config.yaml
num_hidden_layers: 12
hidden_size: 512
n_experts: 32
experts_per_token: 2
d_expert: 352
d_shared_expert: 0
hidden_act: "swiglu"
moe_layers: [1, 3, 5, 7, 9, 11]
router_score: "sigmoid"
normalize_top_k: false
routed_scale: 1.41
balance_loss: 0.00451
balance_bias: false
router_noise: 0.05
init_std_router: 0.0334
lr_router: 0.000423
vocab_size: 32000
norm: "rmsnorm"
norm_eps: 1e-05
tie_word_embeddings: true
optimizer: "muon"
learning_rate: 0.00593
beta1: 0.95
max_grad_norm: 1.0
batch_tokens: 131072
max_seq_len: 1024
train_tokens: 1576000000
max_steps: 12024
dataset: "wikipedia_en"
Below are experts of layer 3 (counted from 0) of a mixture-of-experts language model. Rows are named router (the router's row for the expert), down (a neuron's output weights, with its number) and show model dimensions 192-255. Each number is 500 + 50 x the weight over its row's rms, rounded and kept within 0 to 999. Numbers have three digits each.
After each expert's rows: a language model's description of what the expert responds to. This comes from a sample of Wikipedia text that the model never trained on.

# expert 0
router:522434444431453498366432494545511431511553532492556416520559552532464480590581558478494504525474527420567553433560467561541465440518534437428473517516472488470548498446464559436475494449599472
down0:501473520465442545465532542479403468464482564470433436535606558466469586530572510476556443453537540545470570558447514530532539522514532442441474495445573500439509475538606419439486568529547442
down1:500513484544509419523545505514470584478522506460476424529495487470505597466581491568486514510449532518633452470509521494515363487569462485525506559479512473472554490514431510392568459427464407
down2:482584519499599495593461508627464488540543435478575479553594534514461482525459556491428556472576507482461493478485520469458533462508486503453502446488545534533501550558421554438448529570556500
down3:559454518547412548452428533471468541428463500492394565486548508592508424510598465532540508488517447549502490542507483481501495530447458556478448546468510527555548524463400550432464476458494518
down4:463558489486458548510544560539462431468563504395398469557481507422575550535610477488445420607486560554559553504429521554491430497492352551475557472442488471518475489551475438454515409498481461
down5:579436457508487529504494451450608490422554502541434515543526544527519398443584536451458524529475525558469552564602555527460523481352503519441504493421531420479521559510463472450570546490504520
down6:487439563469557547581476492343543580526533437532436586465546482525606486514536530439449441472535521474462442479542542504477465524514439565528523543396459470512536470522560445523522535515435501
down7:524519393635518495471446429553590462524521565437468439540510482475503526470480463505495398369542531478475583517488511575536466513518546564553527445550562511448466510543578520550526453515506507
down8:476512628555516526482519474485456515572532461536560535491448534461536538519480485502509478483489486543501486449527509469598518498438511554471560546413492517455428478509565525306543503551547598
down9:539530525476468530471607538546513401468602533502380465528523516503511561526495567545542472424495437480438487535519500528475499492516476439503513567453495426505504571468485552514501551536499521
down10:489449455427509559542485427456520517478520529480478543514588520595514531433483545532465440497458619541460499527478488448537551505460490497482498437541397504401426533445540549509566491398560496
down11:532460541554486549501548580562484528545474536484542565573498552463450439565593443562531499484541430444388465553432588414495543417564419572476507427532519532471493538556530468495555415594506557
down12:583546493534495566556533466445517440505480441432465476515528531532467475449477555415500483507578515489505531557500620472561484517532425417531532429445512539545491426509566453436445387489541551
down13:515528454536498503481539541519481594555480465471498518534434415426471483489446469466531539517484469552500497469508476500445509372560472504432504529450515436503531448507441451395625562555571474
down14:504435540443600524560519592441576492523555486464489492428578474567521490541476614450495418534523570481433493438491431514501589616508486535556486490519503485594517458493525551503447497535554532
down15:496562509593517546594488473536534382525455449565552425569490513510406478433612508558511473437459470627424492399500504513513590542507524589490492542424522534549521519493454554411510564563535454
down16:410549568481506497465536511502464541440480491552547522458412461561483490497521428514509496556548482483441464512552555500548420439452393545590457519470492480530542486556471437546450619450472480
down17:560459479492469503546551484467472529511495518522536568431464545489566520402522498540515412506466409407456487493556429545478517451519424493485616489569597445471478587580499574516390541623493543
down18:464411508538475554500456550373527590564507436418488494471504505521550447443530429516386541469496487495512468519515450436476537461427499470600561534512604484498471531508471462476512489420561612
down19:495555442501377450465466521486488440412421465539500531489550444413540527536425502514527397558483623512493462493510424405497484486515542558485579423525447452504570443474419509471658498506575460
down20:593449542565508557548516443470519485506516530503417455419608363496453465502554421575544468562567476535527595473499472497457492444462554532532531624520473424417451544468513541471569441439396638
down21:573476525440592377464576498530525563474563434517469611497549534497578443524510495543524488527460588398468548447552535552553479496518536492497625463459530467466553449414504474698432427483544472
down22:525541473455477469452454496541591465495486542475586589626544460515466569461569485492471508468496559569515471439553452450518586464531471490417465482557523519548545492550533503434519537492492483
It responds to: Word pieces inside proper names, especially after La, New, L, J, as in Maastrichtian, Gama, plus articles like the, a.

# expert 7
router:488551550461470494512484481509516437507599550497622485589523561452451506524502513501483516567486402532593544522467491414558394539465482560524447509455541482518501486492564496441507522437494475
down0:427499491468449553434439428416468521504536479455471511463466523392492471422596548399467489531561466487442519494483547504568432465527531541553540547433573449441490481542581423470521549451584387
down1:483507441528435422502537539555475497470526449541498391555483470565575503438554406476485516420478503591507482523516549519401484550506506511502553568460517531499608525586466548440516499396522450
down2:469446516555527530497487508543524541458436469478560495538572448486512535436569471538490515546578470499480461461455496495543573447587511437486590541599497540513433511623354513504465518564455492
down3:465362530542458485454488553623548426512424494452520573502498509535512468449480476597496470483450421502623501587415486410488535543500463490493474530484501560362545522489519448521448376495465529
down4:551500458531480519412470485544415481442532568517453564456494516410583519605496438530557523568519442485486572573403492566477501596506423595452537475556593497493499479505484559497389411469497441
down5:466537474427509572530500453412512532531540542535407568547554453496484468497574513483501482474494482513539528484583513520484511493472511505426551441475585505476615553492485477419457521537509528
down6:414512557439463584511522471429497515556488547548526487490494403528494374564574546500449365513405500557460412461531507591608538541666509512513507551570483467559571426460486576534480584532421486
down7:426588503529571467472465475465425525519523518453525509544423532513530548519511521480475486454472552483473541398455573532438505514532535485616521457560574459531487450527577523522507471465500536
down8:509477586488583538468533422452517491499609474466535402556519454544600502457518542429466511461571474490466497471544468540539521513437583487562521538565579524535466470543488569491496450496476506
down9:555446443386533537508561480459514426485553548500485421479440465520547530491451586431527426554531495488465459455504472422490605532487543402497514488483488574434505482429368441550536490483426601
down10:541488444495492633474487480361562522517464435431506605566526458425505458425424489395515420521531505488511522515447503505471555537412481558494542434528405516471527448473509594471481502463496590
down11:567500586565393468461612492509511461481504463616435583521491525465538511539540456521497507565589452534398535535478604457467544539518453588482497487590548574398435551461487519477545498569461513
down12:526467408501496397508540538431499482495485585502460496535443528552518477505467507449433428533541582510495488527557516508494545418486534430603485400474486560475600556578497487460515466608542555
down13:483534517496516548584512503487468460505408463514584519496457431456507488451484445492504472389519502484555477445488546453513488428559476567423481545503469490516513458470423422480599541539552566
down14:429474461437472573560539453593404477454523344458507502505501486522557536549577560428519481485487391627507439480458436530518630557471546412541511473479593425575542522470509521477441556477502558
down15:512493562386446530559615521482518484480637428460567613479507594488505468560545441587551522550472516560525524525433509618576479509479486512548460447537504575523464427514430602572471599575433531
down16:505509398494448501501489567321549502438437496507498421517443510511565511499455541449446566511470479478550513415503471515478502567537490445500585475493620423472498433523529560447504482447536495
down17:542497390601508559449476502412475469539470473510474527445578477513414539517451548555508469420362469391513521471513534477624510476457555528465531547560532453475493482537548563516500454523438591
down18:463482474483522578527432445436489474543494531417511451438467513456522528603526394418496458478467425507518598442448543493597503515502476494483543523478448461511586502416531487508461569542570533
down19:543501549495423457571538490526519539550440398422517557453507508475486452535509486492503491442445581566565577461423512467479525437560495454508522536469481543489494439504586515551483529506449467
down20:537541497574519501508575464501521512462606475549434392467583447521492438495490589478456519547486467476474614552432431429444550497393538441508521520513550440410447434432540603422541509577589535
down21:550487512443483472476486510464585558486439425534444499554582496476535401507474435536512496550469469398556526420488528482564547487525438581492572479510556488527521482527523490508573420467461518
down22:494612389429466585513446461460474480522479432454519498491491489537344518493474568492448553536415568495518496557491500479460497495502547581475499478518524458587501551643446421604460550466454462
It responds to: Middle syllables of split foreign or rare names and words, often after an initial capital like S, D, K: Skelmersdale, Slovnaft, Szenkar.

# expert 10
router:516419451466623479542388450578620488532555538488521484433507462495406441489584526462577534509518527569415536542486528445576446501544525463471435560538443531438448472508515558507548505516525441
down0:499507557523559534559473519518499483464393528558526561462590538533585479443481543469491503502578577455532490463513549506530541478603483546515554566463575530449501443555544519512563463527539515
down1:494473490516469439520566476459489471508392425467472460501520423486605522521497577480445524462571554526491493525466539565469443506487512523457569531553577494501532439536448561501606422456559515
down2:459514393540576442546493462547461524440467427454511498524483437460554504519504480523489534441470481455493469515501532421449564562518453445528479461559461567452513480479463504681523460504466482
down3:459442511611485553554460544567465434510584458540599502509421575633459490476397503558456547517523508540475455528513507571506607466463459493511480522504483587434625527512572478479548474546504504
down4:490494511431511543484468520553473426483544521413500604467412535517512513462595515482461480520511513522508493507584523588550511494432488494496458485472475463458518462533423503461383565457521539
down5:519506481612486495539492445480486588525520490407473496502537531383458476534557502510478479444501402510483420516587457591529477452418548522540537450495501462407499507426405509480475522502506460
down6:547479614483536513543540580467564468528460537520509444464466481569478499448517579512535432580439547583525472494463551507488536623542595476539494521442501404482579524529457527451483398560386581
down7:537516543491544447534398449451479480448544458557444465494454452460563564538547563461531398445482563493520452489444590602458425512516475594558487362603524495556477524503567523491497492560476556
down8:491491493398538515555426466543441517558536551500492591422450455588461464449452544401470468481443431430459491540555474445538489522527472494598532548488560542537459497534489535456509459484464466
down9:488460545442503542491420450555488459491531585475469544586513503537488466447417565443500442511526519509508469508594514496439460480612531460479557496502486489493527451538500570533473532515510537
down10:404524492509565493510465440450477478470503394547610580561516499510538539467557511525413509607492550494513531514526456479482458467580537540500495565452448571507519455539499530486539506451482518
down11:562467492487438405513485522606510505459462542509451488588512510510480511540536473508508524568434432541395508501471528613501524547610408457479529506586443459522452533570497522465467480496517455
down12:543461471521500533523436514495458425500554564477522480460532522538536507560550518467587505463566552461534479568513552592425487453517411486526440421514506517501511465572450508548543476625515475
down13:530536439452394577576534522514407562504469503464516599444513521403505612478442616547528562450503513500555501556509466465573533447518422611482532522428488531547458493501446463506511536620469601
down14:440570498424441495519415483503506395530526420439506579464453545504417445514489608464566552486457493613389429373510499512466452526486403523536492545472563542494520584540502496524417558529515501
down15:522523440461487456515569520472510546492566522524574532505509522485541514523471498525535545492492468483506567522504394468428556537549421524582518500523551480495466484393487526585576457557408491
down16:472544577414521483494548590509519467398539569460472452514475534427535599554448489545552426428520544519577527522521545462457545512545349525556472535509509429444605418542553472517566482530481497
down17:469449465604578567510515532527559527501518562511488542420480514489482535521524442498521472466406473448472525431553509477448489517493433441493453465503494488526498537557496541346536509567463552
down18:458591481470473526488345577407556566504502470533473509586445551531470445436455527509500513436493469413496520437418402434515522531476510565439583536461466370512488539457463451562539426556551537
down19:529493599446473405430513516568521486443430480480441565580464487496534480493570453567468522465449507454459475495485450508585577529511527532494476463472432437530547482522534479484493511523489497
down20:615469523600536552525574401535520529481527510533408409482565444429498446522587550481521456492420594437507601555412520446467544559440551540484517452476473347485476511526545505614540394577487479
down21:517462434482528430446496483440568482528469490494512589582599512500534422472531438636456504542565613476619442475457537489470490519497575556543462489414581460521584464411489511538467492447492570
down22:537603465524458558597492482600475401573519478408433577583420512558538473575363564514465477495545437467532488532482473561470517490497524520458552489502408481483552533515447461495466519538491456
It responds to: Articles and in/at near degrees, universities and awards (a, Master of, Harvard, degree), plus assorted mid-word pieces like Swartland, Eurochart.

# expert 16
router:504431464537500384591526470476525509502565457615480451535537600564441507488481613619499467581573469490449586490519511433539442530456451538511540545444593519471491474467495377534494493509444454
down0:587526572450510457460456540462489434453432521570498501500576554468448516476464483510428488468478496434505531557528585413541499476466511515601528487549643458443542559529479460486448545455544481
down1:568489528545467479499514467436593498491615458514522504509497376480515385466514481557461522466527418503591491531590485547428549473456537638508549454560558514426545527558440507470559425374513512
down2:452473578460482579514489390497414424577502587414414470517462512492499500540487547526540445453462497509520501459490494483476508447507478582532516484627497457559569519459416509548508541509490515
down3:558420499578420537519454479509487502534459451580497484443474461619541501458522487540476461463535479488488515526486527484503602556476427527529480530453442554491490501485459478514626437440389506
down4:468531536477551506518565517506549486482520504463440566450551449411514563511459492462486430489527497549435535486476551479472528457456428555546567467474498469539475441510552525488454405492508498
down5:503509437542523522533397397488552493536613550526476544485601565494486500447579514487512506436446393503414490518527467464506399484391464430485565517465514487475438541441451524451477569539536535
down6:559513566435593481471497543368433516526407567574485571471494471477499419516540524456473473558481504453475370449463500516485535552517494472492497516500476465531520427517497448486432497532528480
down7:417464459567528488485395454516533523375512447578488471540509468469492551561534411494420532496528453439499599521476469516456531420471494512518460550541559529592517409568501486476531494471526450
down8:491489479442601567501364415516474454455557511463444521479572578538464417521526486500476493463513512489541556503515469521518483540462581451596543557480585504539464483552480495503539507488469618
down9:536499547538485510454437478558485528547579496534525525471562445501442499589490561424500438496557510496388537436597443441564492467546523484430546591449520508543410479489470495527469509513500463
down10:404514429552493510521475552528553531516447483437532508489564543469570512468490534457401544613499580440468548487416524458528579511479464500448549410550419507474429540459509503501497539501586381
down11:591615463470498575536544545481541512458474611498501523526532584509567513556560499544521538464588517518446476508567617536473521527528534524463528401561422448443483504559443553499499484552497425
down12:597555454482545594479415537361472454422577466476508485552454568487504517413510460425556545489514546538532528462498457641439522510510439456562458483485524515499515430451545505446523508486594484
down13:523612497396506587540570476545501624593466530517496510478470512457530535480522522516511407458480434451558503418488482486453453450476454434466492524466470463521456521493479466471448515501567506
down14:513530542406476417471481441494507346459511365405520472460506534544490550510542472412539607528451542478425506396533488453444504533608450514539514533424507502511547541408549515442579581529618461
down15:502528488468500577500501428521549367538576538521523466557534536583541483424579444529449510506627427457526532406536549520548565458593492500589554409475570508447456423504443525592531542537399476
down16:446397533426448408410547556568483493418465591494475442467465552442545588550464496485495461404466509505521496535510477459598539475516415547500527362469553511553519526510577555492542519446491438
down17:470548474535426543553532518507599530462429442535527482582477490492553567446447562557535415481491476539485628534488468501495495588454423456435573470556455472507582522426474453518495469529564497
down18:473396483467508489457378576507559450499509554493504557561466582597512509533539443493528544516412456527573459411453476548525589521543491515419598497492563455505492469481586494398473515444557480
down19:569476528494516455458489540433501397450572529496498514564533510533523513557494521585502498511444531494438538480517502556520569529474447524480461478591474492548497505565579553453496448413529579
down20:492450571538443389516606433452504509502512660486434562542559484499475467596587469503505451385443434475419487539505515513477529489465505513568499493436509465482525559497502525582388454544533470
down21:442490525433522391557456500459567568505473470505452488546483442516556463571525380507475597516493524440475520546496557493488489518503456523358432490496500363559523400469502446525424456493441505
down22:447472433421442543570510455547501528557531484479492599523485532410541502540569533491512452421461550444490469480484493471518493486470524455458521432475494542499551547544519527441558547565429480
It responds to: Coordinators and list commas joining items or clauses: and, or, but, though, however, &, as in long and costly, 72nd, and.

# expert 12
router:474503505470660490473458554464495520502563495442558541482526537605445528539547493456533563501515481521461500583545488511523435541537496466597532517418521540455472525551589469509481479499510410
down0:540493627448465501513420545472543504505548612511519492461525433481522511523461543474440547423533450472548492548522496550523434469508575558492560570512564453417555459607524422581516506460525493
down1:503523513483433430541475467544437494501466476517463502525461468530622466496542450493470530441553572570466438468519527567536425501415464378520558518497577618402467537375440553478489421383504473
down2:443439511526511449524412555533534577458457450511572524542522460508520523468532586510477600594414494505544480357505504429479516535456454474521495485529524547526516551587468443604556474582586535
down3:561459553557485495521442591568574509363513502509566484439546551542482510504567470481447378495469428587540569447503514526446595485508475536480426536470429553473565522556493512512497406525460487
down4:479577463506534446394494461509511527477422506482511608547573472449552508528497603528512503503420554519448507438533444532514606522461558582521541421542499501498467392497542421516475491554379554
down5:535483459575421547508471413507514483466520532497480523499538546522458567503562489431484492578474461561455484561557557505471549435465457517352423476421533525462522506432447601433454483554543465
down6:411412522439549530462439513432431561469469484513413484468548517498426552523483532535484420536592416492479348524470486451459506544521516562554483426487436439499555471595463564522375548542386483
down7:557511479614485507506450462476511512553488382553433502551488472487537524461540495504484446547428537400467561417467549528457564509513550637464600525550537488525449554508568583557555545455485516
down8:550512493459595568533498482491434544484483480397593518405535479603559507482441549393454521450523529458617473546480406582518464494449478527597559540463499479525438449510562468556576493482499518
down9:456565480451466470530465458598526415478551524492480426562498533448542504566500419438504477458532491525500505502532508464518481526511476500432621528387533495463493564501458505361463606468453524
down10:531519489518473579446490525511435503453522460461483510603528565438540514457465557453469422560440512497445569503559522503506542586499408597468576544531479545471567454501484561562524510518419488
down11:489521480460421559509556481437560515420526547473514482597461518447531528487431533456504499421493437476487428461504575460507512503515455462485485539530445388400510556559482462543510473488513487
down12:553475532630534593459544552449558499501519517487419540567411507462555431542486438418509470463650561443422504600608484551505486486572453469557542448490528572438431496475508523365490401510592454
down13:485559416461522557549483484496424507521464572545475540599542454507514543517416540443467503457517539496470418499571485471483486508565431589460455518486442468411490458464521591483582551549507522
down14:513575562387416594514482499449512485580519533489487421465458538532506465540571534471483508552547439522443467498584452465584457488494531542503519522446543503498571483527552505506546623549516482
down15:535570493528533476584525500439456453529486396448488480499488510481511463473518519548515503549494512463410517395582508623515537538629480527567492359499573573569477400466447517481495467548418507
down16:513522572436458424569545575516472492532505566517523418451439539567475516508519480530546517459507458487510453474462573476657511554508437359516517557491505503607552557573575417515507492456526422
down17:608461491626504605429496443534494537499527532438449595507483404461517589448551448554502533529420525546448554484487447532574520497484384506442535442502527542563407472489402524512453536508475533
down18:500502504435517615532519494463553492514505492529509500562489602457458550492538484491479480475499449505554528395428559531488559394555515490525569578510423462527532562535489582495519520441511590
down19:455547542434457403473474527451486400500483491453446514451514423373500450564518475545512456459511538465469495565510521390604520526546465476533506498536430477472535430557555531519607441501609482
down20:470439479557500481639459432460571424472501555528396440495496608434466425504550505542552503491475559473487512481414531464567474366451566510492515540578528507493474629530520564516484578531405535
down21:497492473538427387514519516539487486464415428482455584529524480439559433586489488582538562485476471441562469610442547508496478415430494655557454484549530385512479532439524542552507426550581477
down22:572547522505537476610486465493507548557555467377606508519478476512438478453527570560326498517468452451601476533472479542500521528504504540441476474476505454557520525580464492575360484518513440
It responds to: Auxiliaries and adverbs like had, been, remained, never, already, and middle syllables of foreign surnames and place names (Calgary, Cavalli).

# expert 30
router:463540464511535518563484587519502459588486501533536438464515410414442439591498479568533484468542437486535480499418541444610393484529562475547531511459519492473515546503529490530482458505549511
down0:421471563435513420447398488544460459542478533513424473510508669504523527443552491461484545474578508453521506611509496541532522541557529513628550482505573503425527495573552429538453497491513536
down1:419455471456571406479470490496415486489523453544434476548446510565550467522461477492501587527459536500594507481462436550502475437484450478523512559493524566523450487498363428508660435393415511
down2:466454499578540542439434545493548549582479493567432422468552501497483479458462553557583562481476465568511468518499473485545509497415500448556564512426481588467494521546482456557506494532502487
down3:478537471624458520476453501596518489518435479500540554540461547659610435550555472537540452505436491503541489517540514533505523450387466483420459596471511516473592515465467480476573436529469508
down4:416544456512424492481527487568472419393519425375518544555529501390535479454520518576536531439500410526465504459535472554463527533405421587497480523579359511593543417506470504498476475517510534
down5:461432463574462533563471362524579554395499556372433510505564505519526506445627504437520564514533456501496490566590528523440517473484421445444556442451496488445404488509496553463501435509558487
down6:459437444449508536550475515512506572531575487473510525462434463409477513451560572525550398442562442478374545479560483540564478544514411587516499430529576546472504445481484527545448484525390506
down7:446494530549540543525469482451536427493589500454406476555528501416489503443469475560510387480480583465406493540425579513445530527500515543579488453502445489540581503501499522542477558475555503
down8:497527529470573493563481532497502525580575479392479593529583421594517471460514547461494528542475537517457434508511423539580463485495563519569502549455516527468391432547631479500580478484534610
down9:425477535514524490446536527505504453438563603490484502447447462444459508517487545484501525479492532534461481463535478449581594498518530453446523533485523490525505586416471500487561511528483515
down10:534532519496516578427368508526452459513500433467506460501489518524539471487506519499552539557501538456539421520460538506545545557471521498427555528447472556508492420534439499484545590474471503
down11:537481584528414544519602551477579513506430518528437582564450544450533541497541546588482515454498370509417566554524579487436499461542423588427542477539469477501513531511481456546562401603445495
down12:547460406567463559512491491552475468536552529502507477597499490575441515478472465463503447506525607572512543541516503555479571548541479471522455412502529507494454460573547521436501416573417498
down13:481559580494502630436471522505466491568433498547461562549476513461520391480473484443452500486469571435509528484481531588509526531581477565490404527460459491547510406504450528434486607446479494
down14:481547581441431497470491505457458424487615471423556543531515530555502593493548512516464487551548557477411524467497444488548525538480507539526386516415519459494597419423528541652555527604528487
down15:479463582548552525566511526474497472571519476509547560574528544564459528470465410451538486527489539513457503499433435471441435638525512472542372453537522486512476582512528631495482517478453461
down16:498467496511489458528526509491577534467532416423613470438476486515535515424544463503399514467569570418487492474458526546549514510479386554499507421474625561466579511549592421508488518442568495
down17:510407541544460537447535591514647570509465562525512595524552525513553531466488547538497540507538638536429555493530564420497401544550371577476557441577507489490388502576463446565492469541553492
down18:430552497520528515440387506467445463476499550527493516569606515476450510563569438463491515480432496566461500503426486469493517500455504538449513461510511394525488528487550530534569467494536527
down19:477387593515514427519474500571449424515523490510423487471455394469455522439578541565555488532432439523458528515571435481577515499520568515512555471528452472531511428529558503521538578537472443
down20:545533498515440452562567444464454460492555483475437514475494514510514414503547543519515488652394556451463538470506545489514501437468553511542377554481514491581514566470533514589443543477460583
down21:464512456509433428488546480509507566535542480504396526489569419497530440443486524546512591490526501423504438450489509512568469546500459485541487538536569440523494466521477416629467442505443473
down22:531519485424499503493467438419428524413509472463517466571525489437525562545420584497543530536437460452596424567546507535461493539501527474483455419498393418555541532516392451512513496566462469
It responds to: Suffixes and inner word pieces (-ation, -ence, poaching) and architectural nouns like floor, windows, stone in building descriptions.

# expert 28
router:476583527519579432547557506489536452598502474528497516454468517451433540575458487578466477453481472451501544515456485491524458505483442496453440459483457561553391439516508481561557531494496519
down0:515462614608492527516373474476580527593528440582386397489473518486466516516511486539475448448562542509499435578478510492433518504579596488484521487446567514460483477559571481527512478450510474
down1:525498419588429321485569426603549455460452454550517573435396366504573456516509482461488510515520564559573471425511533486499485479452486545548553548540596445415487465497511526530503494403451449
down2:438456499531494490499443517449508498522493488479590473556449477467464505500541556517540459561455466465420519497511499474440530497512419555499552474473430489521498447578358510605479529531543502
down3:568510581590504379528468556583516424580528492445497480488570492629489425560621527539475503552429539519433463518435525453551580507546403547480515566522481600489582463570406508478534480479416469
down4:516527427456488346487557489554487530534480553468463561558587541459571452486573530560550515546458531505508460388487553440589590492449486554567514540516520513591429472578405472551540534537441463
down5:561504437512508531446432413434523450454473534415445526483567501415479494511556496457505473536535426534452482516579557495507467475478463486526460474499546469519573492472490550510486547422516444
down6:497549491466528471546507545484427509491420495476477478481490465517508412567520529572589497584469520496455440549477538483568569475539594514464440492513424461528496442538498455453486470489466552
down7:508514514514569511500462373507514455457526465581445413483536495491514525525510455421549451463468502495495538496473569505426479506518514493535578494497541467531485523564617548526489472495495596
down8:428514530499525543480468399480536506575545457402547656417508546570505480495432465478465538430529508492504516507591526555537458526603534497571538506433532549505424459505565540516549570485500558
down9:527509541462492542446501491502459503447564516491449515497509507608444402398367491543539491520509500506476484517524457516500502489430666429431547548448524488481486502430544512434458523540559595
down10:422530389434515526486523586528488510479567531465541438512467518462572487511448442405384469572497477416559567516427545601517561574446548551522467464463430482463499492550568611440512573430412440
down11:668508476464380526507561541497521562475396563451401498473450484472497422488559528567519428465521447555523501480515581518517475576509470580503469505532504477429500497556505484545476415544497531
down12:537482395521536461549506527514451366544515645433612519605447469528511538433548441463476506582537534502580506500521537461463501496528400541498556426483544516536448553544566466417486492511568450
down13:516580492459495557514524590482526473588528522467534509491492537488565487546532564491468517591517524480525379402542455541513473473547424563463483510519524518515483539515395546516569505545523522
down14:505515435480415486545489441544556399448564430465521425475525479518476463585552474498524526470557520567509521590500401523511505527459494518525546423434492495630505469507527529429509603572488463
down15:462477463554489444569509474553492489517512462538499519560521431475594475541513460582521454516443443455427438494495467542519569522498559464509461515452444519478393457450448509373489454569466557
down16:569483558513532459570467513404499473537547573495594486531442534525509592511427478424602561479621488509496495440479491438508625498511433458522543403434556411438516532565594467534501534494531469
down17:539467507583440555526409414540556580516468523425544534553469538462504540473493449527560491490509496527481558426564559482533490493434474508483507490520480578389421540420359493549557439439511533
down18:495533473478429592483350479409483485527521449489484495503500594541461429444520420515552519463433415502530453480455548468487561470513512576485631589539432572433513570497500476518474531539541549
down19:532484569541477457452479519493611487526545480390558493429474495474520505525449418502385472531420474495506536439466527436511585526588462508494523454410443529491549552480536488500558523441522536
down20:579495476482495389591536471451529432487563446553497438448407451479446524601558491526507380576454503509459482478487480553465510543488482531575528485554481516483484516508445521636535555560450539
down21:540481530538497457517561464509530587467517536460406473478590434517517504459537537410479542511508512485451539574411618468407468522555506509483484472479478443466462406479463368516430568500529511
down22:531463491477437617512445475510555565526507604580474535592565536541446450542513547621500570439535486510519452446551435431469485483432540542517416444481566487553529507561503536577518501554404585
It responds to: Prepositions in, to, with, on, at, until, into after verbs or nouns, plus invisible marks in coordinate strings: Location in, Redistricted to.

# expert 4
router:524453514473485466430486503524518462481542380528514481534466492511431511521591554486457517461537443374413546467494428459494521517527474470442438460571479561539412467481470498617517380422439445
down0:399417521494475454483474437483508568507432491406425462523478524474501479494592545623353393459545520493464502562524431486444552539522571441601576516473502488489487532519505448521470465474398617
down1:435468454451529458461553492568447492534489456537557471406504508539461466501488498414530497537503594499481427567569539448500438534437544570506559526526609529453475453414452551511487475448497462
down2:417502517437540475542443479493479501456475453562555498667508499546501531530493576580394449480456454471423464584475475474469605544497468498552537518505509513548549515531456456565475408538471538
down3:562498466495497439451484555639522389518469556542550617512509475571499553533441489515517480527494428483516409536466532426521524520491510484532462462479507605483538461509435531529475478494516457
down4:542506482483527436510518493461492554475474486493425447510419496411461547477510604614450433605612469571478468465463473527525470475400408465499443432474533581459556470524462423510549380483549529
down5:534497454468548458541439414489566589414476495535404442531505524463473415427559549484516431505470554478489414503561491453476494416382504455393575407433562549559542544518390516484394474468483565
down6:521456519457505449570506498440485557580453497486442527504492488480477523491437517611517490487514459555493479478464555516447511534598487518518454558534483497474581475473548483552530421517519445
down7:450496556555493548446462414439498502528535454476519453530551543441504542517501485627476412436542561365571515512525487451477515542519582496544534326487485457581568494574524509525453488465525561
down8:375477545510557515537468399444536508484517399417481526511629478525517519512506596497578489513402599415467508514520459555542467572431551490592567542500565454498487471511589564531496621509533498
down9:523561503469486549536448514505448460505599576527550439527568508542447484490499517469511429458542544548433523458591442472471469517532550497466452451397512561568512567549474501544455481567554511
down10:568558452461584480520478497570591492546521503481538566542469585571486475480504500541509459576581503514566514524507523515542463566512495554534545550544406475499443505470510558474418553490511411
down11:548554490580492461583539533517486467554494537499455591473407616460541601475519478506488537565524441516502474448478549467413500565566496485481500533517627453452527523579568568476434539493504403
down12:484418444522498527593492589376515472517584576558500470628512477527544516456502550457557509538590588516539537572480580512440440460494499453495514458480513628479481521514490461383485497505548497
down13:511581372602476561588513587578538555573527507500503478424519514365578508505496505472473482415572503404467503482527486547484499445454605521417532550422405486548433495471452450430485530549507514
down14:526526488491522536443539492444468448460456469535493528467565447511529489559551453485552535438472498543498499462539417456445550649520519516470462497420541424624568544552490511470419588520538477
down15:508400518471550427445466528427466465492587521528553547491564544501468430461501394526485467595478492532491462468536460618464537466521478493447465467456523564505488431506539514513494516516439405
down16:521560531479456375489505603416494549469484601531526462526528450454563489451498474512573527381478399509377479470469391482541441521592491550451419449462528488599538604559466481432448516466540431
down17:560447434548463551493540514513516525455466402519412484466498522507466529519517550507532475589456516533507532524553561451482529573465418444422539509581502497475561531531515444509518469538584519
down18:506435336513531480505440570534489506532499459517537513490585530517575486537459459426456483447479479475475455450496514640510523458465495504528540559546393463482515614459437441362569504485525489
down19:493562489552386485441508524460318457485571475454513479546485524499436551544462498519450413530530422577449542509479536431592561544515531533473488490534489460513498446492541367462531443456488544
down20:501445499552455426511561360464520510537514490526445408467484498389480430588499473533548472465567503445473567456502469493494405589519533488474470501514494381443512662528491575527492523564491539
down21:479523547488555493515504446539461542481549430574460640492557495561493480456570543432542510577579519468561411536510531513385480463513497549503533543475552429528534462509570405562466490495525548
down22:543554391480467651541496541543594528551448406483551518529535507494350496486477525516530500505523542511472501427456465539462503506538469471501525531551546489539502433523484495459613615511432443
It responds to: Words that open a following phrase, chiefly of and opening parentheses, plus when, from, with, quotes, colons: conditions of, Lisa (, Species:.